From a checkpoint of a small mixture-of-experts model trained on Wikipedia.
Size: 12 layers, vocabulary 8192, 65.6M parameters.
Experts: 16 experts in each of 12 layers, 2 picks a token, a softmax router, a shared expert of 192 neurons.
Training: a variant of Muon for the experts, 1695M tokens, 6466 steps.
Below are experts of layer 9 (counted from 0) of a mixture-of-experts language model. Rows are named router (the router's row for the expert), gate (a neuron's input weights, with its number), up (a neuron's input weights, with its number), down (a neuron's output weights, with its number) and show model dimensions 0-63. Each number is 500 + 50 x the weight over its row's rms, rounded and kept within 0 to 999. Numbers have three digits each.
Before each expert's rows: "comes before" lists some tokens at least twice as common just after its tokens as in all text; "gets" lists some tokens that make up at least twice as much of what it gets as of all text. This comes from a sample of Wikipedia text that the model never trained on. Tokens count by the router's weight.

# expert 3
comes before: "=", "-", ":", "The", " (", "In"
gets: "\n\n", "\n", "a", "i", "k", "h"
router:465421538519535551502456488455582531532562477444577472476422528504393444558487473514477419444449584487458559473539465459455438511471553579481509489439477555475465500433530470440462545600480525
gate0:486533489500445473518513599525462518473522390417420496453441535519514506421492458480488460507547464477442557496438503584433391534525457476550460463510399584465573593520522458556435539487601540
up0:618500425498567453532465433451476462486509499573524482534491446494430494515526482614549475510380593533498541562500628484552551506477568450539565499428515394511515399469456558473521513559485488
down0:489503552485650467498530531395490454532445541520559429499465467481544518515480453499465522538548514552520458494496369435623472530530453536461471464574470499616488412361514427485512408470482543
gate1:481465545470558468493492489400596519474492414549598463475503572490414511448550504416418549518533551452507430491451459547476494513554527579576595487463379452498491556483513413504493479549469445
up1:506560502524414461509473506555414501506515615482486577494534551581495569494465457462403521539507518563527490506538527506512399555471408451462501561416515486461532408589448439563478517498523602
down1:484553591545426506439475503485468490581535525457449517520463492476466524504538500482434450525500413568383448465552567497574484488573514472524547439492505548466591589418525530473451474462480564
gate2:412510507517555545547495500475503538472492459503507461575473533421508513468365564472450541419522477493500510525573511517534524521410502521430622461469551542495485508461486545505464461474484502
up2:484489503521611514482505465380379497497530486490498518450529533440504563522414543484459562447554473549536464571567534494496520492424581615441540446458463495437517534500468517558557530525536498
down2:511462528444490486504484482500445563468501537566529550486487517502538495494584542530488499628491469535351549463532482482434474583486488509450401441426445512469473435506515559497487515506629491
gate3:477467506447460458423447531498502438514561511483446503422465537496437478607450458487408493544536577454514480528486469458399494465516442569495569437480542453529543493499554409442543555511493498
up3:555492611524475484594585496438512463312538474526475501486516523484528532521569487521548470497504478457548491470562421551582450484480438459372618488598444578470518460503486452459554505519602460
down3:562502482463561461559549480547418459447469443463527454474513463487511499515516554437591357477492503541442572403548571591426492565451460478571493499467519465472447497475489521488419424524450467
gate4:418489515486534550501485474456463544476503517518507456429448480470501496499507451555407471596427489540549582536556577478500510473416554541474534417459422479490553518476495414501535460572508519
up4:558505484435502531571519469527482494539449550480532510512579500432412510545559506443519486483483473508517588529489467410549487616518421518477497519452529463566537459510538542420448457599437580
down4:434441458555432408414543525527510570613479494428560436507446507528470497565537526509519415477413535512551464483553482582515478507432442423477549548462497518458488519477534489475548583533534523
gate5:519503463424508395521498445436510515563592551490506489423498552578367499460564477544451537419384496553539508473471445501500482552399517581408477527504515533452525460445597410462522467481450485
up5:449426533528505489491512511570389487546518519497458494479578500509465452522412486499498534431495523483511558470465425531589539453573572438518493524529475541440410486491442466599488536484521448
down5:493485525522444507452536528534586558410437426544481463451540467503496412569439456430466613493477517460470536401453418494517478388523517466437507429500464518535519518468456433501497463524443551
gate6:452459478521530481504505471499432559541547496470457461561459556462499450401416470533490560514468510470508508427512563461594489500468469574574574362456448583445484525462499478445430394557499563
up6:527522443484524506592476484468466534601438434498436557524527503431467469445544462412564556467488537591474526548476454556427421492510491563412448539540540492597532485497547427473472437502511485
down6:512395524544387469493491590536504488484523404473456504494604452431550483509455562591469499551408408451522491491492437520480530524483456475418499526520557463521469533489472515421504497452499473

# expert 2
comes before: " the", "|", " a", " to", " be", " was"
gets: "-", " to", " \"", "\n", " that", " he"
router:538518532546494501424546464478479527434479381490363524487470462564500479508530517502499555389494516435428585457520415525524531552517491509490378526436406478563464518464490394528503503446425625
gate0:550626472553497479527492437475382593515470501473426451391512589536602530555406533473515441495462534484521554534497472521561543408483498499468457527508442556645446526473423504430552489469536498
up0:587494501513490447383489634463449509513440533567476486403534402503569523486453422589426475485516456464588534432496464472430401497595484403505514447535429517408590469451480480491480568566545374
down0:485494423524518458469641444446561554458479515534509487534473455370535562447521539507518513586486438464472441553597477515533496454487512504577453413485487479471568497515521510432552550516490573
gate1:530428535495528479560581519450447563516527442571486559507433483493496521540567540522544499489454462557526428589448491469495471492524484604466537470465441401548441464476457568490608463456412521
up1:505537482531513532548473550542591550442455438589596417500623516472470523436552521473458548592437526520434465496488541517494472471515455459508592499474573438544497476484560415443520459489520448
down1:542502481464650454471402454372396531513537479544550520549553391518457549546408426602550601498442408420494527552497518461547513481464474426580537428504542428479522488488534528549516564510520469
gate2:527435451543525399453479483546466461468499494442479514557621450484496492488428562447528533535536490488457463473485472499536387531491479582539518531647578517543403458446505415543480605474507532
up2:527464433513521435451503456505486509404572443476472480524554501552461518551430540476530517472521470439503493459416443541486429475493402486529480511617578494489502509481491491500396611495552532
down2:533531488498503550534573524500417485536470542420485546467552464379510477436443561512469376558418490540491518426502486505539551425513475415495404526498519486522495567485565461387484484466532511
gate3:521448538449511556538441469480450444473493457507544558541527567570482589539487572418500507477532516567402559569606416536561471483545520488502498551480428452483506521489546492436495553577456436
up3:537561367446474482479487558467470545515497474649464540480488505557468540432577496568507538475491508481580520537544510454477468666585479452524433498517510531516500569535466344438452488433519523
down3:599548636444508494493483513510488509481532489487447534527462447439548494452436506479514449464394502394522459496475493602461488546539515398539496534467521516550470541547508498507535509354510472
gate4:446455516599490474474530436621433506525465508508414519464488482578431525494515501570422529574444519443510499409487469525498456492542465444437485534535546412559527434426478455526448550519567435
up4:442479499467503481506544463517547515490585614475452570476524493461488534422451538457547573537478424576569412536459496446490473470443592413541434458544549509518496468468541522466602466491461361
down4:486437493533518590508413558416481473573444543515540478452604411555502622525477472578480490518544478442513542542521532449461477550513614527503468464506561529555534317519525568535491541510596526
gate5:466554532456490550487518461530423490504577481527429493491492439518611487616520489527505460630550503543528436480502466464539456455507505576435558566425471504520435472477537536509466429450438572
up5:553473366596481398510545504555550514478479569473546462489487498506472422487513490601476586515425549458548541468503404590497477484443471500530494505600427555479503622436512456493582428521471468
down5:367480473401615463476451427531626526485436526518530485514596457447377548519581461351468493491479519549475484492490381444456527457537457488465446427509517542555548447537549577517506375516400454
gate6:495457493524421550487539472533458497474429496388468551424378472487522471446537455477539411486510468443500568459475440580450543614441474471537532501450511548489542455435495483503548574481414603
up6:558497520532474613449560582541484506484412506516453552493433472402494508580559482456500488509536486514542481466503561463422491509490597452470583497462485512549412390524479558564499519568412523
down6:415564482466415495481500454562593548455462546503492431464451539495542507438488537570474505451514412560460482509530541536505492536568435514607533481467525534534614508403555480535530489524524592

# expert 5
comes before: ")", ",", "\n", "–", " 18", " –"
gets: " the", "|", "19", " 18", " May", " September"
router:453620525511494547518516543506601471459443563483501446496534371470511452468433446541476455474575496508527487438464569517547368493372519530548501524415446508525567548456537563490585437501522509
gate0:414463518568494476465599477429474544495467536464510529509610509535548401504551474457442473443542488533503589549466576547547527460479509539556564463477569511519461446599508456564555393483435461
up0:417600583538557495468521486376454436512468533432461463520566468563487574448502494512513551498562492452505477481486393465514421416402576436523462418427493560446428401492509596482487507509468566
down0:512603368512388564408497426570449468523436526577483493514534542445542467509462463502562399451423362479527442618519487489515516518511516535619474430521530450507567541487497460522561608552520508
gate1:527513497512486506539493435437524546532492436511472468500526447548513467546585532498503454620565443529570567559447501492591455552444416504537545526456397456506479455641514507517449424499519459
up1:438535514548503528502420435497512528491583460454502489492537536616513488574558543369535499400522548457598529522477325521515448452472428562511503467463576568581491471451488525575568431458488535
down1:547601502509561666506552465467508423567519499558463500560468531537552413507582493528506481393583604550445407514438512494476484492433543580526546498474435470551457419453505364439455481477454465
gate2:419499472441522535444545519491440504510438540550453492513473424451542467465507582486453505438552545479546545484530463498457453428508540456517448452473517595457501450540572490502441489538524502
up2:503478478515470525528605507618461512543480432550479450492522433484517461426509496497473503603448527517480521475522587563516494504552551450535442490515428448439533502507508527435461487524502476
down2:515608507503553423524611552564473433418474600397536436594442455516510469552421534443506518484535470428573490436529524464442451421536551582541485563430403497549549515514529519565497507515512475
gate3:527489517464463452522557437499499527472491479491505520492515485533463562406490522528464531491536522517606521552511395476475481516547533467549519538432446538492490532487459480525566403434542504
up3:520553438438430502533541500546554505444546504481453488472447569561530486456550544536471524480475507539568558580476468528509468488506380539458530454524510463392500397460531474502542544493530499
down3:462496447515445518507559494515574589482483434544469564489524353508520435495513411470485544534581541517485487580391553576592494499461567451506521593481434502547543540578496510529441484539504469
gate4:543525522529584497478567483379532593536423432551525582562526534544565535495466461547495504465472511466472502407451429468506538533462482574490598450461461498418424465509511440379594467458515417
up4:569532458515475543524453429482479524467467473409453509444432525537456591554538464494395469523503525546558449480535543554481472450497458499593615513410512534502452463535423523494404465438507521
down4:273554495354617473450527512524499481481542600513463565473568503505489540453441484492411508445467464522548514499435436414506466431410462463452523461537518560557526530518473547513497527623509493
gate5:454483477577551477483509397546513514513507516415490515556493495441495473491426462519478481503533526523548573557476457459518558488493401497554465377441505501597453505513494529491483565528496467
up5:487496497434493495594491480504467526457497496507501443466619468478514563454484531488515442433545477492518500520414590605552486519485600423450508550466630498529439462440531521534521473481502362
down5:463525536551528578430502469471635482576502468475518523476540534478481486435569490451405464537499507551548482441471537415525435452478585480554483490550546541548526483538539482480548482462428539
gate6:440576481410470484506560480492453429538478585549537467434510493535449545517463537462454387537501498477550498544470506513531486456510432437517545546426485453562439438530495601483490589476552526
up6:479547477475465484519493598560563462498514525458470462508509535445572501443560488521631553500426381514528521494424490556476582511554439403351461476485518478536478397450405479535470468528458457
down6:567502490512461490494490552528542565436488462599496422542539535451454536480588466501536486449586560507610483568520545533570583476548553441546528484473481514514523443467528471512451446440511508

# expert 12
comes before: "-", "|", "e", "t", "er", "ch"
gets: "\n", "-", " e", " Al", " =", " ne"
router:535441478363497578576482514469522434519452483483457525530524623538448570535497462545477472467577549491412475471498589523549436512501423425508538492464569565446538545476463563514491466504526490
gate0:487507462491485541589436472514557465538465538481491456519476574511469493467503517508434534486561590464434434532443516427595556607535360441504536439539405428504416451454566500546485477542567460
up0:511479461503500527463470470531515494531444536512517436486459528582535534439454552496455487476420561502574461470557378456594556536507492433518509483507596439492435497477489566451503607425473612
down0:472514547482472486500512546499483496461484494521479461517518476506607526617509498575500423511503579509509493471445473585504437449560506438591512548491467560497564564435547450492536462454499466
gate1:549575505454479583494537481536547509511422396458527511562503443608421447493537445538528532455461573473510545490470450399502520473509421398434481556483495511406392522523497579596518507444537472
up1:503611540481478620513548449473522527455449450528516608486540601465488401575570473549517469531519502505543473535421445380542502446433434546501545421410482454448426513543488527557556525523516503
down1:497474430426424562521435521580520508522487514479571555529483516474550489521455491530521490567437488552486449479528544568517541525513525592545479398471543481497520484538538616453425507535543456
gate2:509522491528473577494490513501570486481474469526447508480450475364463524400539553528425435482485510568476580489434522403518537480520519486534526528461494491440427551472517427520473466481491573
up2:504464494523531580508509549458565449493563512444586530491474519446376524508477514497533435451470450484470511487508501521470601403494481486472552488462530487516592475500540445420434631433507503
down2:495473487556410456543454501554498460428462426495437413557482503570340496571506460463482465555536448565555463511579463569487477465453489495465525604512523580493491477393527511449508474465566487
gate3:439479553485503540483440486467533385494550539494479614511480551529461531525438455556554418557601540500468455465533571495446439436504505449546572586434508547461506563447487559488542496431526528
up3:513440561531503433536453444371463479508529575544505414490533499590532466531499405520505464507473497409551450541478528497435504456532534566446460555526491448422562474517423504514541500427514554
down3:479497522494392495518564561483471504536529462521511437499457545523492494439488441554484421526493515513569547411560413455465537485463450561519486488471454477504516494477536530571525455583502570
gate4:533420480476521478491443502489447477495425494490494467438506469404496512421487500466624501463485515577609543484530468509435568490482474490574458502459480495519546476570451558560401494506568504
up4:513573471532528495476444457461554508467437440552455529463521521374502488506496469629516533525505489507530502403525384573499463434483469579471489489481578429511454399468447492446490546465561440
down4:478460522512509586497514482527511502453599468501547591499470427461514493457543462481538378561502508486553454461494490520475536492506363536567420455523420481416491454516523581530525518579472498
gate5:555551459482474487471478498444548447545493477542496477533465604488485527500501516388445444482448515522576521563522468444512507581476518505434371494479526479388432540394508514581470557477470615
up5:489496435502511374490497630465561563537494429461413550565483551495504531505433517421385469465512506514481489515429511557619480468466470421420518499464492540439509494412508464471525521454429522
down5:508465510569434529532490415554477533486505513520496436463451449506519453431476482428503479588493496481486481530377535462644564476438531585543417482572430532464549496543596560478478535544455573
gate6:490465552397503462507419485443526502477413448516526462517548462576493605386529481481481489512538508421465433460594511566523499564463553463484507474556382522469493503376546513418515539464492539
up6:499469498535508499502463498478470428538477416493456566529500465531562510551499555504542554440535394445578590560478445465460498502444488456444457510495484468513431494369485515443530504483486552
down6:477390503476533460491506600547441523422562475498611513548393460499500399491506562419500479546596514473471412492478528495585422485522542480416491410478479519484592445560516515505503588520459475

# expert 0
comes before: " the", " a", " and", " which", "  ", " he"
gets: ",", " and", " of", " in", " as", ":"
router:341615500545468477453423478385500532538486497573520574534475484487611532457486467517483485518569519502492464494566521425505505399491480404487437457524436474434470508491577458462593519544521610
gate0:431469498480489584544482485501399500650493462489546524384544403549541528423510627489505486475452510376482504513458490476496378509468510536510460488511440456585586491533484558517571501539440569
up0:615580457527498510474474532463554502477535622406519478472510517462463443511467595492473516493563591494560460514534460566461522515474451422497569509527501439485504501482494545490530536530426509
down0:531498576609508477422523436532489490482444493466597582532478505514510455473522533465601539507478534432504435482558451541533557564544467582464522536510356433507445489481504531567463339480517506
gate1:430523425458476491422519542575447458453544505490409447418476546521469454555421543477485529505453499511499451481455592487410583565485488441432434559506498503543489529499509594349552465553498556
up1:605468523414520572472500527518467447585510504473437579644532529424485447428516522487530500454465445540518472504594461530504536511465553384531524459559475492472519417494586484553544529419552590
down1:449548549513472475483579472424527415486548549604534506558485517536525478502505422488434516505481458565575573489486525495496476505515567517566574515559415537486508527448526523445449593492442499
gate2:567509523469527562458538453463553467490587466476554488475430551532587569493557506476517471474547484534458519564479541557493520508472526535518497529440539468553575531485510437489487431424571595
up2:559458469453524444511508466526446582530462464607577480551516479593601417531604516440495454526604533510419449627570498512518516448455488479513528521478537398465459429483497474498501485592510428
down2:463481569532471442531453456480525380563478582467481523491469516434428508455483486533504486513453575478452485520575525424449578528411409515442534544554479530410451534463507441485514465435538536
gate3:342470502555533397469492518501483485593465556435584551498464423602471522551596457524429532564405475445553520530564532438454511525555487510537533440602499461463528500538430502507520460448540513
up3:486509540485493536507505457526511529405491494533429480522473509507590497571498537553500428492537500499558452448532560488509511484444444556462506469532477547503525510418610451605441495492378571
down3:473451617523505493484470473489524531475453545466504542520517486469465578532532562468455512470529481457462489482479639556492383465553553501568464574499518513509541504624573554518468518506553518
gate4:426468612545503460459558488476538351489580501533578492572504610452447475494495480534469535558588479446533539575440565427478577508378534464536486561461460547480493400472505467456574497509510495
up4:527435437431449500373573512460587527545456484510504525485498552628512509564416503527472551505578549532517521557485433543486504578591480436548414414511460586568441518406507550467529460652611447
down4:421530524366435542631481421460560467444486563464389515463515533579481475536516519462552412401454413476466486446526515443560436455516489530431460478461485503503552535542518582493424513389501529
gate5:412449515514482521457488595558485459501548540531447437510529486603581500375544558539512491453473444483473458553523560481404509469492525455528549479483478511460540527463511464463510513450463507
up5:550547453570498525476524483518466472555413625408485518533432392563495529464547445492554562509469505526528520514568523515539465524566453536494521528560518466488492520405555524593517478439470489
down5:529488481476502576447543536540498514534421523530452516491453449492455481557522519426482483436453506473532580519561444443544528562538644519427544562499471477560557473493550521398488473406499497
gate6:449468518524509421503402489469562473528510436543591540522521512469597530500427511505506519504468524412439607479559485551483472501526509437520502509479461548454433494445496467487494556528460455
up6:492503510514477468467418471433480547476521508496548466506465554517616427425418489506531462497514444434500576443494471516470461470517496433481463516406481650477491492458548538412449497540527521
down6:488591480458556493471511468534452486490512447494669521477457423424571490454545471499500514527553491475453475453602533485537449637532503507447470551404527340511481540388503436540571519494557466

# expert 7
comes before: "=", "\n", "  ", " 0", " 1", "\n\n"
gets: " |", "=", "|", ";", ":", " at"
router:388549441567562434422444589401466471476477519584481564469561519448489605514505497441529505512508418519492480531498548507476482533511498508575537448488408444531418497559476514461564548445563529
gate0:535570464506505561571524481473483454485561542514533434496499473541484553497611459578506561517491478503481493520512551461419502486473633583488507466514490439515486472534471507468518460546532438
up0:409639534481588505518522476498466433463538515458541484465515542527452526473609391526589516464524485537455540512414535540465545549475524409549581460578511508544515503497524458454483465560503509
down0:587518532482645455464486426485472434489411498519531513471489577519502431610529499427472513515492480483543463458536544494439568437426518572450507469519460438512469439515469621473512480540568501
gate1:518498545560519499454498454474537504498533451507570587493517541510483394496523355530512491409552474429519436514548493542497453421495501579556511542507504510398575463530548499500494516473477490
up1:479463506495521502532500484524474429443504510514498485550438540544404505431446507497554566522431464547463439486524577495492464440538468468525529469535342466554424547580483541448538564449487487
down1:455449542445396483490535472480531428563618479557517556456462549442499529416531465530541411490486511443573547487556475473417483528533451540517514518468503445507478579517590481497465566509553503
gate2:551453513624488426505488481456442504575496505513558538486522513570407474495452529423534408471474493575567456401528490486465422482529454448463513455507479641586601526491537494485502486393500469
up2:551418483543484491513424483429431589517466409514528558510455548604431444503463485374485453508432422518612512428515515515526414536493461514417534499466549633567518520529528523459459507377475471
down2:480507460537488537384482485502465468474452511453456507477551562496497564554496562460513416498550485487589508556492527477433560552427513473437529502489434600514481557469593498525528489462625421
gate3:465442441695553576446549531464444464533503497574520439532515535623489534500568435549520404485537525486536560499544407506520371484507499486540541460516513435503479448466576448600458545493464535
up3:499476523377448463515475512553510570577461481448527492482509450449484416557425480511460524469576416539529526498574446532514549453563514489548585548467543565510437500503404438452530492499525494
down3:520520487474486505512513475503395450419434472416414512466452445488465511534552573467472480454581532602534509577471469391428543532458497425451503492455558487584536487586583449538369539513461453
gate4:497518424596512488566457467514502489516598589498478576428459482462465560431453565520470496471466435495461598535550456615546572508441529455590480510503564494542376481489562603441582558449453486
up4:494463561468471487511380474510495591513547556472484490530556499396544434545524494503489493490476393507453584445468385563504523497465510483485421525536490516506448416519528465484517523497474524
down4:517550593569395565453544416434472557554463429496478541406542475492533614530552538513481478456531509469446505528462559479393510375516451494376521460407357430478527551504573527515563563568537544
gate5:517501522535519437450520434511460507481543551438529538496529543546423510504429411487363419516530428564561512482519522559551494519516488445451510424485452613499591525565489455392474468541504449
up5:526512470504521504500472450504509535464420507512523557556538511598534558513511498501501513457439477456455397538474544569543516455569470449544444511553527553508561474551520547479507534499547475
down5:536454631516455553406444552525439472506506549438493517522485494532457464514451511516472451466601477473505521469448534594524426567499497488413470489498460487432564551517467545657553524454416420
gate6:450466508535458544556430513496451557544527469470465554473510565494533380528569530427525508500553464402433572443510538508489516422482473520467553610498506472517509497514524452500462426466587469
up6:535492516487477540491481503437523552492482543494466538468493465508422462600561534427495601542478377605498457524509485526539477419471482447417560548432478509523432412590526425414421449464559438
down6:515367583533404459413466616637428607555451478503454543484490551557451513540536461461476465486478409489385500589497510523482597477575584465464518499497488553517536495503415493546442447517518394

# expert 9
comes before: "\n\n", " The", "|", "1", "2", " He"
gets: ".", " (", "–", ")", "  ", "{"
router:446499461477530462538580480493471530475567471576497491447508473449631538442425470496535521483421459506464629472612551432478415499435581558545450511494530543513474512577496425507455448455546503
gate0:472479509536476492541439461476450491505510567518629542475497536399451619535485436552575492571521414500467515509441565604584544489519461455557445507511520511558423580473589491510514394421483532
up0:397531466406475516487430563551485479538498431540519466478510468511478461535657377481465461451500487512527410456448474379452445520446525531472453527543519512552525540445648520477402484495518498
down0:461496546603363481543459553466502556557545507502452457466538549473548477606519436534472478455537489560510544559611567408521442512469518515454399547561604573521464439494496488565558509520449431
gate1:454566567578444570459477523522398444526480564491502498435538559541489513378440431445511535574563536537490482502589492511492449504492554554489482492493536390402481463567458431458554518483592550
up1:487450462444394496555471471573521528488409495398519512491406448476472492481542557484514491542461499531485503567428418488506579514539496447552526474495523521463524498472601593508483440436445480
down1:506643453443756523651554550475435483548434538404515487533451500463483489519471519485510534611497488433513492567508495492490528484490522473412561528519456492437465450506488500598436560613371501
gate2:469500500552499529555520505398481579580498501517484457470600555490489503408585504512528413492478465598457437433525468506485479433503493547554494537592553425458491376436518522508475474505399488
up2:488553451511454471559465502511521514456300434509440542498484450545576447621534455485399461568513482474502551501551510604597539478548499453486539522540556496509469391502427477543426534551515467
down2:578522628481471484480491558379545474460507488484483535480527450439527482508561550514486556513452489473513549591504417566467549478486485489509476598543518507447454473498470600503499559516487437
gate3:429489333536461484520556486491452442534421439585552555535462584446500482514552368542633484555511418430479511430457448505411485476564543524574613510509525486537479467514533432410460504456486614
up3:440479483526510515481510543540438448455648561521411544373616507595486571487504572535557577493430477465478435483515569484460447457364508589408485431436574450492582542524506430559434434401500523
down3:346500530552507392480538547572432443553476487514472421458528519503516479480409489452446425558517491469618587468531436418519533526474462490567497555548560446462429458437518545516507546555543456
gate4:443401462468540529657542423463470517519390546498503490462527542475460509537400529552585479391523425440462542458520564448387452412525409432434543414578477504545466520476556486419537450465564500
up4:578562433479494558398510514514523479499519431513481458557486531496612509483498411444468509631504574517422430510530505516505499566519558451582386561489509556439437513493471445479477471531426486
down4:549543460379544557525417454494542443513372629537507596563477459476495443497516494528461568539521487460499447509492533559505513445473391530521480446584491548506477529481485581483492512559542511
gate5:461565544495518606483500527524436547460563558477451564526441504584454442569473526508492552490483517464453528429474601421505425493486541595620437501536475485548454594548454526555560517473513584
up5:452545562517499552497471572545488541497537564531515544522485470635487442548439527599495489503401568518466580418462594459504471475527494527520435483506460529561483550589506505514488472491599511
down5:573529479494449510448600550565533534544553620508419477512495463527612499469472483479454597432489485454505449492513497423438552594517501540526523520458499460494465541472552528446511519424517509
gate6:576498452550477517394616458455462516494515517530475578530451520522484521541471513575492435553521494516425506476456589511517585514461614539469457531508494541420470456461490452500596458418552436
up6:499490384567507486530520462365472524385536488565418507493486526540459509527496488436546581534473481526477486526394496526454519489422642572481549535629464535466505495479568506450499459488488481
down6:501461432557600383471470547428536514381447455454506580530546568434586486549537566450376404557546485489535467501522478507476558433453513550425406505525493479497437552565431537488458450456484508

# expert 10
comes before: " of", ".", ",", " in", " and", " to"
gets: "s", ")", "\"", "ion", "ation", "es"
router:426488535548521465523589558551401572518501576493453483512450479470432627444489518530489599605388536539450454514538430514502493573600452574443525492592494483544514468489489533536477591472571511
gate0:418540554533499559485604579458512568478488538579534482497532627457560549518453555523426597539512493494511506519507495440463482583448419507517471490516502446500413468531394531572421505615486536
up0:564503595546566451529551484443507509495524467527575549455561504479415506611501490475539540454495560509439490573471566576516457560576515485549491474538554511563461505532572440497495422602518529
down0:505495490449584442544424428451465514555469515447510559487505530550431517521451538401420389447521507454616543445575539462494521455537531491495529414462478445590516556415501464479451604468522471
gate1:415525534513536480538614474513407433538507438437526496557544471508521549501675471461550510553477512419468547543410522546480483510499530525530542475521471413584488543545522439548490467480462555
up1:468494507621573549477550543478514426506524412485569485514535479545549541601529534572512550405498488466467436587562539426520554456558488465528519544465575597470489564438422519471481438468478552
down1:444478382639455499461492580560448530451514432526491489582426593621555482445476494513474551541476479537501445527528558519511478488468576473474453461540541503435539570527480521407529558473500393
gate2:465494489480469453448431410606460476599473602475520452457567459516582503429521608506511434503545514593476530450474430465504533492549452572550564542471490447502463441508512526551495519487449572
up2:515505549478530461447556552445520499410543490446493480566466442419474462547447543549434487398472460441526520578491477546552416526378594433516480450532544421520515516484529527471543570619528520
down2:477590462491508524448476439388524531495517516508539562445435459435465496491548528544550518532597484550568518479544520517468442429464522463536536503567519537523469425490631529575505520523550484
gate3:599602461398464514525480538570529536473506569547482455546541533491557527465520583562490536507520468468551499444515470562518532457534454546495523510581518438495410509471568529546521569517589486
up3:463565484495480426505461523467495618472498423474471490591545398552571505441511517482462476474475569398526448496617477492415546434561489577521431512571558537365414569474480447603488567466497445
down3:517492555500536492522569474511425469577540446458450578449458393528452469447570567493510466629520515477548572487535531447480435414515546536467565474596427516495498542440528587512443430483556549
gate4:493601498583512517450592490453494479408417510457544523510435498489452531410441581440578527462472491472446460498482524498530525466508532524482505562545475507502410415502501507518550470550493459
up4:509624498575606467569497473449485546563565441569486482479616578464519487487561449559419525506542500485459453565496583554475429502498451535611464420499524519464496399499470477519544501520498489
down4:377500408467550501434455506541490558467532560511569570552416540480524557428484519490541539508542516435452479478510506552471499479482563545494449461527507560435495542442429478534558493519463403
gate5:471440496456542453452567414471445471528523425588503470500458571539570518507444534479452577447502570489531482510445513496542515480567505474439521493576407473485542464464497471558482510500533490
up5:518539530451508442529503452456537487561532473559533432453533561462624434666468526547469502449510512437507530485480407549469484484503474406530572445572502430486502560439522524459557434479511481
down5:536506487512436495471508487484392564512537505439516520538577536447486476470422564491540574503505506508525512532493521571500532410460626405464454490498442551540505469510596520473587459571508501
gate6:496504549613536499496460576383446463562542457452532505473609447559415611495543589491538503542549507504465488512562487591530462682466440553428562495480471448439449474536452464518500476561522540
up6:566430551528494475368479454560519517414460514507516432525478467457491506470525535573510503555515513546454443537471478477502447456467483494533428550545529518536588548531476490517454563556540447
down6:568474531512560518455502497528526524487441477583522512494524517474582552553470609498448468594486544491465522569507550503500461530463438469553633518603479523600576505527483549493462440465572427